config.yaml
moe_layers: [0, 1, 2, 3, 4, 5, 6, 7, 8, 9, 10, 11, 12]
routed_scale: 1.5
balance_loss: 0.00685
norm_eps: 1e-06
tie_word_embeddings: false
learning_rate: 0.0117
Below are experts of layer 7 (counted from 0) of a mixture-of-experts language model. Rows are named router (the router's row for the expert), down (a neuron's output weights, with its number) and show model dimensions 352-383. Each number is 200 + 20 x the weight over its row's rms, rounded and kept within 0 to 999.
After each expert's rows: a language model's description of what the expert responds to. This comes from a sample of Wikipedia text that the model never trained on.

# expert 23
router,229,204,205,215,210,183,193,170,198,167,211,205,217,186,189,202,203,162,187,212,197,174,196,209,204,198,203,172,200,218,181,184
down0,203,181,218,178,185,204,183,226,194,224,208,196,183,182,189,170,209,184,168,183,211,211,180,206,207,214,154,202,178,173,182,217
down1,213,206,188,194,163,225,210,212,200,177,236,199,200,223,212,208,211,226,184,216,190,205,186,181,186,195,189,192,205,220,204,194
down2,168,170,181,178,195,166,145,156,191,199,190,167,207,202,186,192,236,227,229,210,189,201,186,227,234,192,207,209,226,194,173,188
down3,192,192,185,204,217,197,195,204,205,205,202,169,177,238,193,191,154,176,186,164,183,198,203,226,185,241,177,178,198,186,198,192
down4,192,235,219,165,218,236,214,210,229,214,183,156,198,169,228,181,235,221,223,163,196,241,187,191,187,214,223,197,172,194,248,208
down5,224,216,178,208,189,218,174,218,198,215,238,198,225,177,206,197,236,178,228,196,195,185,201,196,197,182,239,206,174,227,208,182
down6,220,211,156,263,211,216,219,157,188,223,180,253,197,201,205,204,201,209,179,200,167,208,183,212,178,180,236,224,170,202,220,213
down7,192,189,222,192,212,197,226,168,195,166,209,206,170,201,188,232,270,190,230,197,202,180,221,191,192,203,141,188,205,188,200,215
down8,205,208,216,232,201,206,220,155,199,172,187,238,187,229,245,182,240,195,198,206,235,205,193,199,220,189,196,233,177,189,205,196
down9,189,226,195,195,204,192,201,170,211,175,183,171,187,182,160,197,176,208,204,200,191,199,174,238,168,210,173,194,188,228,203,159
down10,226,201,183,194,190,188,229,184,223,221,192,186,202,206,205,202,187,226,194,209,207,177,178,219,206,230,161,205,175,203,175,191
down11,194,247,230,203,200,206,178,195,185,182,170,196,191,207,176,184,180,161,193,225,200,178,193,222,193,165,184,166,197,177,222,200
down12,205,179,194,165,200,195,237,207,209,176,214,196,223,227,203,198,227,204,179,207,187,210,213,207,225,213,220,206,234,191,202,173
down13,186,167,182,222,177,214,209,222,193,195,214,168,223,163,196,215,198,205,232,203,172,216,194,212,206,193,181,184,219,193,205,226
down14,195,197,199,213,206,181,203,220,190,177,224,159,214,192,190,198,214,211,205,194,202,199,182,167,182,194,193,213,180,182,220,191
down15,207,202,200,174,190,233,203,183,237,197,200,213,180,173,216,192,173,198,180,202,207,242,203,241,185,185,216,204,217,227,214,212
down16,188,190,184,195,216,203,179,215,225,172,152,207,202,169,242,162,153,192,227,205,190,211,190,174,199,200,236,194,182,219,201,192
down17,173,203,220,199,200,172,206,187,204,191,196,228,193,207,229,198,201,192,171,190,204,213,191,179,186,181,185,186,220,203,212,219
down18,208,175,214,193,241,188,227,195,167,226,165,181,196,198,167,204,183,186,212,227,169,180,208,223,202,204,192,218,181,186,206,216
down19,197,213,234,174,196,180,191,231,177,222,159,200,239,199,182,230,190,190,161,195,212,222,201,190,221,207,232,215,215,187,203,238
down20,222,185,191,188,195,227,172,196,218,182,133,216,231,184,201,160,220,163,224,158,184,191,209,189,177,204,266,182,218,182,213,217
down21,194,186,239,195,154,205,193,242,208,183,222,187,224,185,173,187,204,241,214,183,200,186,185,238,198,194,207,194,213,191,192,189
down22,189,216,232,201,220,239,217,174,229,193,206,201,190,184,209,218,211,217,197,217,198,192,213,183,214,195,194,202,225,217,179,193
down23,181,209,216,201,238,205,187,204,194,202,220,202,187,212,225,225,192,188,179,214,226,233,212,238,208,187,196,210,172,198,187,224
down24,180,201,192,203,195,179,217,182,205,244,198,193,206,232,231,181,251,194,231,212,226,172,225,169,198,194,179,220,183,159,200,193
down25,150,253,196,186,248,192,206,203,199,179,216,192,203,202,225,196,215,179,192,191,200,231,219,206,193,174,192,196,200,188,211,188
down26,234,199,169,192,218,207,214,203,228,188,212,238,160,191,209,206,181,205,197,195,196,204,201,185,179,178,217,205,223,229,226,211
down27,202,194,204,180,189,172,210,195,200,204,206,221,184,188,163,202,206,210,220,237,210,203,172,196,201,205,224,230,157,236,223,215
down28,203,204,214,191,198,193,186,187,187,197,221,197,239,179,158,205,219,184,236,195,205,175,183,215,224,214,190,198,227,179,204,210
down29,185,213,180,267,189,182,206,221,208,172,229,203,224,207,203,210,202,219,185,196,182,210,214,199,168,183,197,218,217,178,185,236
down30,149,167,242,217,159,207,195,215,168,181,177,185,193,185,194,250,194,200,235,230,184,170,216,167,206,225,205,213,185,208,233,221
down31,201,193,176,203,188,218,246,208,202,225,180,165,230,218,176,206,217,217,206,188,207,204,203,209,206,159,176,194,227,173,204,186
What it handles: Subject pronouns he, she, they, who, it at clause starts, plus the verb or word piece right after a subject, such as discover, move, down.

# expert 14
router,205,218,225,213,189,160,203,168,202,176,196,206,192,212,207,203,196,177,173,177,196,162,200,191,217,219,215,197,216,232,182,207
down0,180,221,207,207,205,203,199,228,181,211,176,211,234,219,186,192,178,191,222,195,186,204,196,226,199,202,193,189,232,194,226,204
down1,232,183,207,207,184,187,182,210,205,208,188,215,200,197,188,182,203,241,204,179,188,230,228,216,196,196,212,208,224,221,191,152
down2,211,223,213,191,183,235,175,181,174,210,183,229,179,207,188,183,205,192,197,234,207,209,194,204,222,195,187,243,193,208,181,167
down3,213,204,185,215,195,195,204,173,194,190,189,213,196,171,254,227,176,178,199,204,186,195,197,188,209,189,171,211,185,192,195,191
down4,170,193,198,190,188,229,233,192,191,180,208,242,221,210,190,228,217,169,172,164,212,176,168,234,219,194,201,186,219,187,212,209
down5,205,207,180,199,207,224,171,185,216,162,213,212,209,206,209,221,213,234,230,197,197,157,174,197,208,190,209,208,184,201,198,213
down6,189,202,207,197,199,190,210,201,165,193,209,192,227,196,185,211,177,163,226,202,179,187,210,190,199,226,195,177,206,241,211,195
down7,183,213,202,166,184,189,206,228,161,211,199,197,196,217,227,218,209,167,204,242,201,202,224,169,188,214,197,190,182,207,201,208
down8,195,184,197,180,205,227,213,203,198,200,211,208,225,182,205,223,202,249,201,243,194,184,219,171,153,236,212,216,212,261,169,177
down9,192,197,175,185,201,205,184,193,192,235,176,207,205,233,237,178,183,223,188,170,223,183,219,223,199,212,201,208,204,189,217,203
down10,220,197,205,224,211,208,222,188,182,167,145,199,187,203,229,203,220,179,194,195,202,184,194,219,205,205,188,168,227,171,191,212
down11,236,233,166,225,217,186,200,193,221,207,190,210,191,204,208,198,221,192,163,207,196,204,178,175,231,210,209,174,177,224,220,191
down12,190,192,187,203,227,226,188,206,232,162,170,185,201,204,185,200,180,198,160,198,205,240,233,204,171,181,201,164,181,203,189,221
down13,233,195,176,193,204,235,187,195,206,189,175,202,225,211,201,181,153,194,169,190,208,170,239,209,224,205,209,239,194,209,205,204
down14,224,188,166,241,219,153,196,176,219,233,214,170,204,244,237,209,224,222,194,177,185,213,163,195,173,209,170,188,210,177,198,202
down15,195,198,151,197,186,192,203,203,239,196,184,183,216,204,222,227,195,206,192,238,172,205,218,192,224,211,176,204,194,215,182,237
down16,210,212,204,205,197,194,212,196,211,193,193,175,209,223,198,218,226,191,198,182,164,196,225,231,196,192,196,198,232,181,190,185
down17,232,250,232,170,174,186,165,189,202,206,183,198,211,151,184,253,237,237,194,229,224,196,224,183,219,188,191,196,199,183,213,220
down18,230,204,211,188,188,190,180,209,188,209,184,204,174,199,217,209,203,231,222,207,192,186,215,198,192,166,216,190,194,240,229,222
down19,234,209,211,179,236,170,208,203,162,219,176,178,173,211,190,233,188,214,206,259,238,227,196,178,203,193,224,205,199,192,185,214
down20,220,203,219,232,215,209,192,234,179,176,228,235,189,221,206,217,195,171,170,186,222,182,167,225,196,203,188,220,207,241,192,188
down21,236,209,191,201,186,206,233,225,243,220,203,200,176,171,182,201,205,171,178,197,225,227,182,240,162,168,172,198,183,216,192,186
down22,158,210,206,200,194,191,229,201,214,194,218,206,242,163,200,181,242,168,211,200,202,182,199,192,207,215,192,223,206,205,222,187
down23,233,194,196,180,206,201,196,234,190,159,184,209,200,177,228,200,206,189,227,211,190,175,178,192,200,197,208,258,186,214,237,201
down24,176,224,185,201,202,198,205,244,244,225,245,210,178,190,208,259,187,195,219,188,212,248,211,203,215,196,191,217,167,229,170,205
down25,186,206,181,200,200,206,209,216,208,205,179,225,183,206,207,203,173,184,205,197,209,189,227,186,223,188,196,206,193,209,209,192
down26,200,218,217,226,206,179,134,193,192,214,211,203,208,209,225,181,178,220,185,209,224,180,221,245,230,204,201,201,171,176,182,188
down27,207,203,227,205,193,165,220,233,186,213,197,182,166,226,182,191,238,192,210,190,230,192,209,157,171,187,206,159,219,196,188,195
down28,202,184,180,226,181,204,201,189,191,185,200,185,174,196,211,187,202,205,196,197,205,195,217,188,177,179,204,214,189,218,197,237
down29,192,183,203,154,216,197,188,234,207,188,222,225,209,182,192,184,226,212,184,196,218,204,193,249,211,213,203,188,196,228,172,199
down30,172,212,219,169,224,197,208,173,219,174,177,244,202,220,186,216,218,191,175,182,215,202,197,226,175,202,224,180,248,225,186,163
down31,204,182,221,209,181,187,204,200,218,195,228,208,203,184,203,204,208,233,174,202,211,219,194,194,185,201,199,182,203,181,216,179
What it handles: Capitalized first pieces of foreign proper names, often Slavic, Arabic or Asian, such as Bel(arus), Il(ham), of K(ampuchea), Med(vedev).

# expert 30
router,205,198,203,189,171,168,185,169,178,188,240,198,191,205,207,181,196,197,174,221,194,195,222,207,235,184,237,201,227,211,189,231
down0,240,190,146,198,170,215,191,206,184,207,185,174,207,214,199,204,211,198,200,199,193,184,193,187,209,185,202,208,217,161,179,215
down1,197,244,229,194,222,210,210,226,212,248,227,197,185,179,169,182,212,180,179,177,194,191,183,206,199,216,224,210,217,230,145,208
down2,204,209,204,222,198,225,201,207,215,234,182,193,203,193,195,172,203,220,173,173,202,207,189,198,194,202,219,196,197,207,260,180
down3,184,189,218,225,221,180,191,211,182,220,209,227,196,176,221,205,175,189,222,205,218,193,195,168,215,173,196,196,185,224,213,234
down4,187,174,169,186,198,213,191,160,202,223,221,202,204,173,204,163,242,203,195,154,166,184,187,193,192,179,198,185,182,195,214,189
down5,232,186,208,227,189,206,231,200,211,195,185,225,200,218,189,192,211,168,165,200,192,157,184,194,173,211,170,183,186,215,201,215
down6,173,191,222,209,218,214,177,200,213,232,186,200,185,206,227,232,187,186,202,170,211,227,198,217,199,197,204,185,199,213,164,210
down7,196,220,202,178,222,214,175,224,188,140,218,184,166,194,192,201,194,188,194,217,203,170,227,162,224,209,174,186,187,191,165,225
down8,226,195,194,200,205,200,210,206,178,263,201,192,233,194,205,185,202,182,197,234,208,163,201,218,171,192,180,202,223,196,165,184
down9,146,209,176,194,191,222,206,202,219,193,186,185,202,209,187,198,239,179,190,192,198,190,214,232,179,234,222,200,165,204,209,197
down10,201,193,201,214,182,164,170,203,214,204,188,191,218,210,227,178,224,210,210,221,218,200,200,199,240,203,185,200,200,208,196,195
down11,198,219,241,192,196,228,199,219,178,186,166,203,189,221,200,206,212,204,194,185,207,169,237,233,226,170,233,181,236,198,221,202
down12,207,188,219,201,187,223,192,190,190,175,217,230,199,208,195,186,201,186,196,227,182,175,184,217,174,201,166,200,232,213,201,225
down13,205,203,207,195,210,202,219,218,233,199,185,189,147,214,154,205,220,214,202,167,218,220,196,190,145,194,183,175,191,208,238,220
down14,224,188,202,184,215,179,191,183,182,193,233,218,183,191,206,193,203,212,195,238,151,194,185,181,216,223,214,226,224,206,223,237
down15,240,219,209,205,232,227,208,159,180,202,224,186,209,187,183,192,222,208,165,214,193,204,206,198,204,205,197,203,178,179,207,189
down16,202,195,217,183,182,191,202,195,205,218,188,228,211,225,214,187,204,206,218,197,201,206,200,251,217,218,165,191,219,249,161,212
down17,204,216,186,199,171,213,190,187,175,147,193,185,191,202,215,241,179,190,194,206,195,212,191,184,221,206,214,191,194,164,198,210
down18,223,207,186,184,184,200,233,210,175,200,182,226,183,224,222,188,210,209,234,155,186,175,203,171,205,180,212,194,204,193,157,149
down19,170,204,180,182,215,184,213,209,199,225,190,182,190,196,230,222,184,209,203,199,174,213,220,190,199,211,177,204,211,189,200,183
down20,197,246,199,216,184,205,185,225,175,187,186,184,221,154,207,177,212,194,199,226,211,224,173,209,190,190,231,213,201,180,203,233
down21,202,196,188,174,180,240,186,208,216,164,198,201,199,186,214,181,220,191,207,179,201,200,215,189,213,199,193,174,215,203,207,212
down22,204,221,141,196,193,211,190,190,196,197,183,221,233,225,198,207,218,199,204,200,204,236,184,185,195,215,182,165,181,209,191,175
down23,217,206,181,207,213,180,230,235,166,207,177,203,196,209,224,211,196,215,213,237,184,213,175,181,213,195,178,188,218,231,191,180
down24,215,196,216,209,190,173,163,205,205,215,182,217,204,201,197,204,190,248,202,214,226,159,178,193,160,166,205,204,218,227,196,212
down25,178,224,181,216,187,206,181,223,162,217,187,190,201,213,198,210,195,214,186,233,190,200,206,239,210,202,201,200,137,223,186,228
down26,203,222,189,216,222,212,186,215,225,202,193,206,170,188,158,176,218,179,215,231,191,232,177,217,223,197,218,185,203,204,239,138
down27,194,223,195,188,171,202,182,215,206,204,173,198,180,191,212,203,194,226,241,207,182,207,175,185,204,215,204,177,219,212,212,161
down28,176,219,217,185,205,184,204,200,183,224,207,182,186,193,241,185,244,180,198,177,181,182,215,234,182,188,218,229,201,201,204,243
down29,232,233,197,208,222,182,201,250,175,173,161,209,235,252,199,191,171,187,185,205,209,170,247,212,200,217,212,202,208,184,196,201
down30,217,190,195,195,190,220,218,221,213,184,153,215,181,194,214,156,177,217,176,220,174,212,219,209,198,177,199,195,189,203,173,254
down31,215,202,214,167,201,214,210,219,198,236,228,210,222,237,198,208,161,177,181,190,207,179,198,203,176,225,211,160,202,222,197,201
What it handles: First digit of years and numbers, such as 1 in 1990s or 2 in 2013, plus word-initial pieces after hyphens, like et, ac.

# expert 31
router,195,197,156,188,222,189,163,197,161,203,208,205,249,230,170,187,175,179,194,210,206,227,224,186,214,198,222,209,205,232,187,208
down0,201,196,175,237,225,217,211,209,204,193,178,223,184,196,196,224,223,200,204,215,153,173,150,215,190,208,210,184,215,181,201,216
down1,204,187,165,191,215,156,201,207,206,230,189,203,193,237,181,223,185,210,188,237,168,193,184,205,220,166,191,203,177,212,212,188
down2,208,189,124,213,197,224,198,208,201,191,202,193,176,172,184,205,237,195,215,195,182,204,209,208,211,188,216,199,210,208,196,150
down3,206,187,217,194,214,202,189,207,228,165,216,211,206,169,186,208,192,185,205,175,214,224,211,156,186,207,199,185,198,201,186,228
down4,213,174,246,209,183,215,206,197,197,205,196,234,195,192,199,189,197,211,199,215,178,184,201,187,203,165,204,205,186,212,174,191
down5,183,173,180,220,227,185,186,212,207,209,206,233,180,196,184,209,218,202,176,216,170,198,196,159,201,230,198,255,166,213,217,198
down6,199,199,191,180,200,151,207,153,199,202,185,207,216,212,163,204,207,178,184,199,210,166,195,200,197,145,203,150,159,207,218,223
down7,218,194,237,183,195,222,246,210,177,196,222,203,185,225,220,235,198,203,200,143,150,208,174,184,212,211,212,189,224,221,213,189
down8,199,181,230,226,231,178,229,185,200,206,203,184,228,204,204,218,202,163,203,204,166,188,239,217,177,205,188,161,209,173,199,142
down9,177,196,192,240,189,205,173,209,181,183,195,207,201,172,221,187,173,197,161,175,198,223,187,203,204,217,229,169,210,200,174,172
down10,212,213,213,199,216,228,180,224,208,218,215,214,203,207,212,182,177,212,176,175,200,182,193,228,210,172,203,183,212,206,196,200
down11,173,184,212,194,204,181,213,161,205,191,188,212,205,199,224,181,133,234,177,202,211,190,168,171,188,217,154,225,231,178,186,203
down12,195,213,207,172,188,177,181,222,184,179,189,242,199,238,225,229,201,193,214,196,171,215,211,215,203,170,209,207,174,212,187,178
down13,226,184,199,218,182,154,230,174,172,206,205,173,138,193,215,170,228,191,184,184,230,181,188,216,219,183,231,188,212,203,192,221
down14,207,194,205,232,180,187,199,198,194,184,180,207,211,203,215,185,184,208,199,171,203,176,212,223,223,208,217,198,203,194,219,173
down15,184,178,186,202,212,218,158,181,172,186,240,209,233,200,212,245,210,185,213,187,182,189,207,210,194,175,219,170,200,191,198,183
down16,222,194,193,239,221,205,184,184,200,217,239,213,202,142,177,202,216,234,208,214,212,180,208,183,182,181,208,218,198,230,212,233
down17,222,225,187,218,190,205,198,218,177,181,206,238,194,173,171,187,209,179,213,163,186,191,160,231,245,206,188,205,198,195,198,183
down18,191,202,245,218,194,235,216,221,201,206,195,212,214,226,220,199,178,188,196,238,214,191,204,191,215,173,194,156,224,171,231,201
down19,202,170,202,197,214,222,191,203,211,232,190,227,218,221,171,173,226,200,177,200,214,189,195,218,205,220,184,216,219,181,198,209
down20,211,226,173,192,198,209,217,203,240,216,167,220,211,202,220,184,179,208,221,242,222,236,219,217,198,188,234,212,153,201,221,203
down21,206,175,228,200,245,242,177,201,208,215,198,189,225,186,158,196,199,187,214,194,187,242,212,184,194,195,227,220,245,211,254,210
down22,174,191,179,161,220,218,225,226,205,193,201,204,163,202,200,178,189,207,170,176,228,205,173,182,189,193,202,207,209,202,206,230
down23,179,183,197,219,229,186,185,170,204,173,229,164,197,209,222,186,203,242,185,203,170,217,223,210,202,215,171,237,244,210,232,191
down24,210,187,204,207,240,190,180,207,230,200,192,167,178,194,209,203,204,181,200,233,203,209,187,178,190,174,196,220,205,225,244,226
down25,188,194,213,195,200,187,206,171,224,239,194,235,224,214,220,220,212,214,182,188,186,213,145,199,198,200,197,181,194,214,185,185
down26,183,205,224,237,201,211,188,240,181,203,205,198,217,213,211,217,201,207,216,241,239,200,174,174,202,188,166,173,188,184,202,196
down27,196,169,177,191,221,223,213,182,197,215,186,227,208,203,237,220,199,167,231,220,205,183,232,200,164,201,197,178,210,187,203,219
down28,242,193,239,170,189,209,213,196,219,186,199,186,190,208,169,201,241,199,205,165,201,193,227,187,191,222,209,207,203,208,206,202
down29,203,218,230,211,208,190,146,204,192,194,175,218,221,218,171,213,147,224,224,220,244,182,211,194,192,202,223,213,179,202,199,186
down30,170,192,190,196,237,202,216,191,187,189,173,186,216,192,187,212,195,238,198,204,239,221,208,217,188,210,208,227,233,230,212,199
down31,228,212,193,212,212,184,163,202,175,190,198,215,148,225,193,174,223,199,194,216,221,186,185,181,220,228,232,194,176,216,220,215
What it handles: Verb stems taking -ed or -ing after to, was or the, such as form, support, design, deploy, condemn.

# expert 5
router,190,166,186,186,182,197,204,185,216,201,230,186,216,216,217,199,202,172,208,226,176,210,206,207,213,205,212,181,201,215,195,205
down0,194,189,214,226,219,207,202,226,203,180,211,210,197,221,233,147,197,200,190,178,199,219,137,189,194,211,204,230,215,198,230,180
down1,201,200,222,190,204,166,153,209,212,168,220,191,190,196,192,202,190,212,188,220,192,227,150,195,191,202,208,200,211,188,192,194
down2,207,200,206,226,199,195,208,209,219,223,192,196,160,203,195,216,175,223,182,218,169,180,206,216,193,200,200,175,202,222,175,146
down3,199,213,200,212,175,195,190,219,209,196,220,213,192,216,207,214,190,199,192,207,199,200,212,176,186,156,188,209,196,144,184,188
down4,202,213,184,196,235,237,203,190,200,154,201,193,182,181,217,148,182,234,227,195,166,204,186,191,185,199,189,191,197,214,191,208
down5,188,223,210,193,220,211,177,231,172,203,178,192,207,210,210,183,199,188,227,240,208,252,181,210,228,227,223,198,196,164,201,201
down6,231,226,201,206,201,191,195,237,191,226,210,221,206,203,216,202,183,151,171,199,209,207,201,234,218,214,190,223,202,220,215,247
down7,163,203,187,243,195,196,142,170,184,192,172,199,209,197,208,184,188,188,205,185,225,165,195,181,188,206,233,201,193,198,241,185
down8,221,184,167,191,219,189,194,221,205,186,246,203,230,191,206,199,220,191,206,215,202,180,189,170,178,203,190,193,222,172,162,188
down9,202,206,169,201,206,226,223,188,223,207,212,208,216,228,205,195,178,223,202,180,186,209,212,183,246,182,213,192,199,229,211,164
down10,189,184,212,172,205,208,193,215,235,206,240,207,166,204,223,191,171,180,180,208,194,151,223,198,199,199,188,195,180,188,245,193
down11,179,183,199,196,168,216,168,209,210,196,193,195,196,205,211,201,195,188,226,237,229,170,162,222,216,207,223,185,212,207,187,209
down12,212,163,213,218,210,196,236,231,208,212,162,202,209,160,205,180,177,199,184,203,210,185,227,200,234,190,178,219,217,207,211,188
down13,225,217,184,196,207,189,216,203,199,204,214,174,197,163,187,238,201,206,219,220,202,165,203,211,213,194,198,202,220,172,237,218
down14,193,227,180,212,197,200,187,160,220,194,225,220,195,202,208,206,207,218,178,201,176,213,217,224,209,209,222,187,165,155,184,202
down15,190,159,229,169,232,193,196,203,232,196,208,238,216,184,165,255,172,207,220,161,195,212,218,220,188,188,203,201,222,199,173,200
down16,201,203,190,207,193,203,186,190,194,199,171,219,210,200,207,210,221,226,209,192,169,157,196,212,225,202,236,228,210,185,181,227
down17,176,178,211,171,214,205,190,222,214,161,207,220,196,232,178,188,211,165,201,186,210,212,221,217,214,180,185,160,203,176,236,193
down18,220,182,184,172,218,200,193,215,231,215,229,183,178,210,228,193,177,185,206,183,188,183,253,208,152,168,188,222,199,217,211,220
down19,192,196,212,185,192,242,165,229,222,232,225,204,208,190,163,206,213,214,172,200,179,221,211,210,195,234,208,176,233,193,196,250
down20,183,137,180,183,215,189,212,202,215,162,188,191,184,193,205,199,208,181,204,205,199,202,196,206,222,206,193,162,220,203,211,241
down21,181,222,173,196,177,179,222,187,224,169,189,196,208,196,218,212,199,177,211,219,188,214,236,167,189,204,179,218,159,205,198,183
down22,194,208,166,195,184,213,192,202,177,199,212,197,192,229,189,224,219,216,203,208,186,206,189,232,217,217,199,222,215,207,198,220
down23,184,177,210,226,210,206,185,205,196,221,189,208,217,205,180,210,211,215,226,226,204,204,214,211,193,195,160,182,204,195,169,217
down24,188,196,221,190,189,182,202,200,148,208,199,194,190,195,187,174,154,200,202,194,199,199,208,241,202,204,177,193,195,193,188,218
down25,216,218,189,201,225,210,210,171,190,229,192,204,183,223,203,172,188,162,196,198,172,225,215,207,169,207,185,200,184,210,232,215
down26,184,192,213,215,208,197,223,206,198,203,164,175,198,204,160,175,192,144,176,170,218,208,207,179,198,168,200,189,209,213,192,222
down27,196,213,197,179,198,186,194,210,242,217,218,225,185,227,176,216,208,207,209,197,189,214,178,199,219,196,175,194,197,185,215,167
down28,232,215,204,206,168,221,197,213,233,262,158,210,183,226,187,244,185,187,213,191,210,185,180,187,194,236,207,220,220,175,215,235
down29,235,223,160,199,164,189,180,248,169,175,193,175,184,208,179,220,185,172,182,169,224,222,194,196,201,258,208,209,214,226,208,202
down30,204,233,224,201,184,202,230,203,206,200,199,191,216,219,182,208,183,186,210,203,196,199,189,195,183,220,254,204,181,166,196,208
down31,233,199,168,237,186,245,230,192,189,203,195,209,218,226,191,182,167,201,210,211,184,183,161,177,177,193,174,212,218,217,184,193
What it handles: Sentence-final periods and word-final pieces like s. or es., initials like B. or P., leading digit 1 of years, and == heading marks.

# expert 15
router,205,198,204,215,196,200,206,198,181,180,233,195,208,220,186,194,161,176,202,180,193,196,218,224,206,196,193,189,222,205,184,182
down0,206,214,199,196,196,203,192,194,198,177,164,182,189,179,196,180,175,218,163,202,217,201,197,217,185,210,214,192,165,186,181,165
down1,176,231,219,205,173,181,219,204,198,196,194,228,208,189,167,199,152,199,201,203,217,206,184,197,179,182,208,214,210,209,209,201
down2,198,221,218,190,226,184,159,202,191,199,225,180,187,179,209,184,171,197,208,162,195,217,218,215,197,213,194,229,173,179,183,204
down3,220,210,187,202,181,215,192,221,247,211,176,202,214,157,188,212,206,201,207,196,191,160,243,224,199,186,170,218,168,195,210,250
down4,170,197,197,203,190,240,205,191,209,181,207,201,173,201,180,232,223,178,168,225,182,216,181,226,222,190,176,210,221,221,171,206
down5,202,195,181,182,219,200,207,196,245,200,201,203,171,190,207,195,171,190,160,211,172,177,240,159,250,189,216,183,197,185,173,207
down6,223,204,195,230,213,189,200,207,214,208,195,207,185,254,198,234,216,200,212,198,219,172,211,196,209,203,181,178,185,201,175,153
down7,214,221,201,215,194,188,204,179,218,193,171,179,228,184,195,183,179,167,225,204,190,215,189,183,217,190,219,215,207,169,203,177
down8,188,224,168,150,159,218,179,188,221,199,197,196,221,181,181,178,207,206,197,226,178,196,175,215,214,190,222,174,185,216,190,229
down9,198,197,208,197,159,154,188,162,183,179,193,193,215,251,221,198,185,186,217,205,181,197,181,212,199,182,165,184,185,185,217,213
down10,194,189,215,202,208,190,189,215,184,205,201,194,219,215,218,228,177,205,228,220,224,173,187,202,224,206,227,216,181,229,179,188
down11,212,174,187,177,198,224,213,202,199,202,210,133,250,201,178,179,179,202,241,217,175,219,203,201,192,178,190,203,191,232,206,176
down12,187,230,214,207,158,195,215,200,192,194,178,230,232,216,217,201,209,172,190,214,214,207,186,161,201,200,202,226,206,214,226,196
down13,225,204,229,208,216,200,205,189,183,205,224,249,231,190,203,224,189,165,192,205,178,126,196,186,208,195,202,205,166,253,220,231
down14,199,208,209,211,215,215,151,183,212,214,172,206,192,200,179,178,176,203,194,168,193,149,206,196,207,187,220,187,171,213,179,201
down15,190,209,234,184,179,217,225,194,205,237,207,231,233,197,225,222,198,203,169,180,209,220,234,170,230,218,230,217,201,174,193,202
down16,212,194,212,218,187,246,163,203,210,204,202,201,195,171,172,200,210,202,224,188,196,176,205,216,188,193,224,185,181,189,208,205
down17,208,189,193,196,182,203,203,213,186,201,165,200,192,204,175,201,207,203,171,202,211,214,189,211,187,201,200,180,210,209,202,196
down18,183,171,184,240,191,203,219,219,185,197,230,239,188,196,175,202,211,220,208,196,193,176,201,208,189,196,221,211,192,182,169,200
down19,189,225,218,209,205,168,183,188,207,238,207,197,218,186,173,183,179,202,201,217,191,211,178,215,220,222,219,250,254,222,195,222
down20,201,178,223,221,180,220,219,224,185,180,175,220,246,207,187,203,183,190,171,194,216,208,224,196,184,181,189,217,234,218,214,182
down21,218,235,183,242,216,221,192,181,219,157,171,152,228,216,217,202,190,211,195,206,201,203,161,206,187,168,176,202,175,207,221,234
down22,214,214,223,194,203,177,223,222,216,196,227,190,203,205,188,165,223,189,189,244,187,163,172,207,210,215,182,193,228,189,171,195
down23,187,199,158,222,188,206,209,177,208,211,190,198,215,237,174,224,216,164,188,208,192,205,183,181,144,174,170,175,190,178,201,208
down24,207,198,155,226,174,180,171,216,224,209,189,184,220,208,239,227,193,193,199,209,213,192,204,192,176,180,235,227,187,234,186,222
down25,182,219,217,148,162,203,210,204,198,209,198,185,204,199,203,203,212,194,207,180,205,195,222,201,172,201,176,207,151,224,203,201
down26,216,192,190,200,176,205,205,206,195,203,205,194,224,206,191,221,174,206,193,178,193,197,193,208,203,195,206,191,188,166,226,219
down27,201,169,186,205,230,167,195,188,172,226,200,190,202,203,203,203,215,158,217,199,182,198,189,227,219,220,212,221,198,185,234,209
down28,191,196,201,193,165,202,242,188,217,176,211,199,225,189,190,205,221,189,179,208,178,191,180,202,189,201,221,239,182,218,223,187
down29,209,223,224,207,209,177,235,193,183,176,207,181,193,215,196,216,192,190,169,185,199,197,212,214,222,207,199,165,236,199,165,216
down30,210,185,190,203,227,185,210,179,208,212,245,203,206,197,247,195,224,207,225,208,176,206,207,205,242,199,182,204,224,193,176,217
down31,220,213,198,207,212,199,212,183,195,229,197,216,180,197,178,196,231,214,176,183,231,174,182,167,173,189,205,243,199,185,205,191
What it handles: Final pieces of foreign words and the last digits of years in lists and tables, such as Banj-ar, Buch-ar-est, 1-907, -ed.